From a checkpoint of a small mixture-of-experts model trained on Wikipedia: a shared expert of 576 neurons.
Below are experts of layer 4 (counted from 0) of a mixture-of-experts language model. Rows are named router (the router's row for the expert) and show model dimensions 512-575. Each number is 500 + 40 x the weight over its row's rms, rounded and kept within 0 to 999. Numbers have three digits each.
After each expert's rows: a language model's description of what the expert responds to. This comes from a sample of Wikipedia text that the model never trained on.

# expert 14
router:438466532497572450486481502488464538504505550512545478501475507557445461430479449500452571529491483480530504532552524476515523500560511498484465499541496495500440576465456532497589536513503588
Description: Periods and word pieces ending in a period that close sentences, e.g. "injuries.", plus clause openers like that, when, where.

# expert 25
router:445486555510501457431498514473479514461510459556487486458518569464514524470477474540478544453435445538479422552496462454550467483528453490526529506527518462550365558452493543538513469501424481
Description: Pipe separators between filled cells of sports, music and election tables, plus markdown table divider rows like |---|---|.

# expert 20
router:479535507449545447439478508429549558509449562487453497454457517509513479450509472530395559525423447519536496569534510489491498513531488471423514513523491483519385524448485534564496503465464459
Description: Final parts of proper names, such as Stadium, City, University, Racing, and Slavic or Germanic surname endings like -ić, -kov, -berg, -ski.

# expert 1
router:498519499477544474465477511490405557491469518551564446469508548486443552518570479499465548579486464484542469551555517487472471486554521487452447522534488516536488531517479569556536511463480544
Description: Word pieces inside South, East and Southeast Asian personal and place names, plus Thai script bytes, e.g. Jang, Yiyun, Chitra, Zayed.

# expert 19
router:463504526499497434476433463450523534427504517500489547499461518552441503444477479495418574489483484489565555580527430525505544496559543496418525539442443478531419477491500548527585426452456459
Description: Single capital letters starting words, acronyms, or call signs, often at line or cell start, e.g. KCBS, UCA, ACA, EUMETSAT.

# expert 31
router:486459487524521423531499512484476475471500539465391520514488567579459487452478432530407519522495460464564508556525444525439535502633556479460517475551466496532498542522470535537514431487503526
Description: Symbols and short labels inside tables and lists, e.g. No., (, ^{, country codes, score entries like 3–1, Review scores.

# expert 23
router:521473520552507481520466513494430514473504506554428491454537579529420543484453488521477530553430394534500501541543449432461507534556529495510534504464572477532459551486474528526508460431411523
Description: The article a or an, modal verbs (would, can, may, will), and object pronouns like him or her, in narrative prose.

# expert 0
router:518504542519477451441420507481452506552503558481511482492478506527483464506451489503436505523493448502503463571524515487513446547567562465556503468482491470517386505516514534508486499524474515
Description: Coordinating conjunctions and linking prepositions joining phrases in running prose, such as and, of, to, with, but, against.

# expert 2
router:554524588494526472543436516493469545506462511520464450500502505437483507473418463547464557565453440530536503554569470450509463603553629522487503463523536457494417538506480519518508469524436500
Description: The word "the" and possessive determiners (his, its, their, 's) opening a noun phrase, usually after of, in, to.

# expert 6
router:459481557500461474478417508501486464505470571554490529434486560484514514456543438527451512557439426515569553560536487475431518503515515460486539431465548541491441500475417530525536427509431528
Description: Nationality and occupation words in short biographies and list entries after a or (born …), e.g. American, British, footballer, politician, Country:.

# expert 11
router:450558503520508450470477518448533526465532525555515392507468495502460529411505493577465491573451449538563543509571483560476456465520503521445556484495543502471467562501479494510533516507440470
Description: Nouns for people and roles such as member, Minister, player, father, drummer, plus mid-word fragments like -er, -ch in longer words.

# expert 28
router:466435582554485491403420482484435509485530514546532435405469512467483522462494397612466570497518452514550533592543385466464481462540621459437514533499524438500483486515399542552524406494475481
Description: Geographic coordinate pieces, degree and minute marks, and measurement units in infobox lines, e.g. °, ″N, km, ft, (aged, ISBN.

# expert 9
router:503500488528549429433498514536468526460482507540478446481508534499498481388439485599449481518482474493564456475530480442458469576540588532508535483451484490548485585525425493526524527505493508
Description: Auxiliary and copular verbs, not, adverbs before verbs, and the prepositions in and at after a subject noun, e.g. has, had, be, in.

# expert 10
router:455517517525538431474512492481452514522542519505487447429444545477491502472485420547440498480516422515502481599517479459429434500515593498459542483450494507523455517484462473547516435461455532
Description: Line breaks ending paragraphs or list items, and wiki section heading markers such as ==Career==, ===, ==See also==.

# expert 26
router:410525533484515480439445520468475549514534568482560480486492505545473494510483476525450488513518458478554474531511467528467446507576582459505474451538532511475436516469484520500610417527474475
Description: Sentence-initial or clause-initial subjects and relatives before a verb, e.g. he, they, it, who, which, This, and adverbs like also.

# expert 30
router:416461505530576420480507515549463501522515469523502508440559551456489462466523426579413517565460440482501524546508479541472472488544513473500550496449500534493429524493495546532519474469482542
Description: Pipe characters and line breaks that begin or end wiki table rows, plus by, this, that, same in prose.

# expert 12
router:450471496548450429460404512485456505505446507491466522460534511478451518445499464497481609478430476486534507577559444483486478503574534471498561511497501422502454535477465553578509506511482549
Description: was/is right after a pronoun subject, on before dates, compass words North or South, and table pipes or infobox field labels.

# expert 27
router:512508536475517468519437526516495473486518514493493499418502553440452467454419495536467460515476419483542502556602449485500480498515539527517496456517471519567453599438518559540521526436480528
Description: Month names and the in, during, of or after that open date phrases, e.g. in June 1966, in March 2021, plus table row pipes.

# expert 7
router:491512520480452417420438538441513531487480459589500481439515546497479505466454468529458534506498425577530478500606456507480496544538510519466505425484443496544378570447517547529556495472524504
Description: Pieces of Western surnames after a first name, and Latin genus or species names in taxonomy lists, e.g. Smith, Connors, -idae, -ensis.

# expert 4
router:484537524487509456476459476498537498475452481535487443445550542447484456418529461505409512514522445457534496519498489492489485495565557534524536489533450475482445593502441558537507528504418532
Description: Table cell separators and line-initial list dashes in structured text, also semicolons, e.g. stats-table pipes, dashes before list entries.

# expert 21
router:484505540466549428446461547464525557496468487533466473417530519506412515438441462558448568473473457500498509543605498536479490519480506534436520505535503431550491547440450582542553500512450461
Description: First names of people, especially common English ones such as John, George, William, plus pieces of rarer personal names and surnames.

# expert 16
router:467493517521508434481430555430490531451514535536472485450490515550486592470473468523391548515483482496487471535553472477477488505449569443453523496496533478497389575477448493529528463533459548
Description: Common nouns after articles or possessives in running prose, often followed by of or in, e.g. death, life, system, service, enrollment.

# expert 29
router:449484615509481423454477526485424582483477517524489464458544516444452504479524469542488549525504486517630509572563486537476489523578575499487495496526567492485342531502429521476544444478428519
Description: Main verbs and their endings after a subject, especially past tense (won, took, began, -ed), plus particles like out, up, down.

# expert 13
router:434445587492531462456488496508536505488527490501456423466481497526458504492490468502459494521501413470556423547512462491550474577546488472476553423514488502475487547455513551556588489481439503
Description: Word pieces and accented letters in Spanish, French, Italian, Portuguese and Romanian names and phrases, e.g. Burgos, Guerre, José, de la.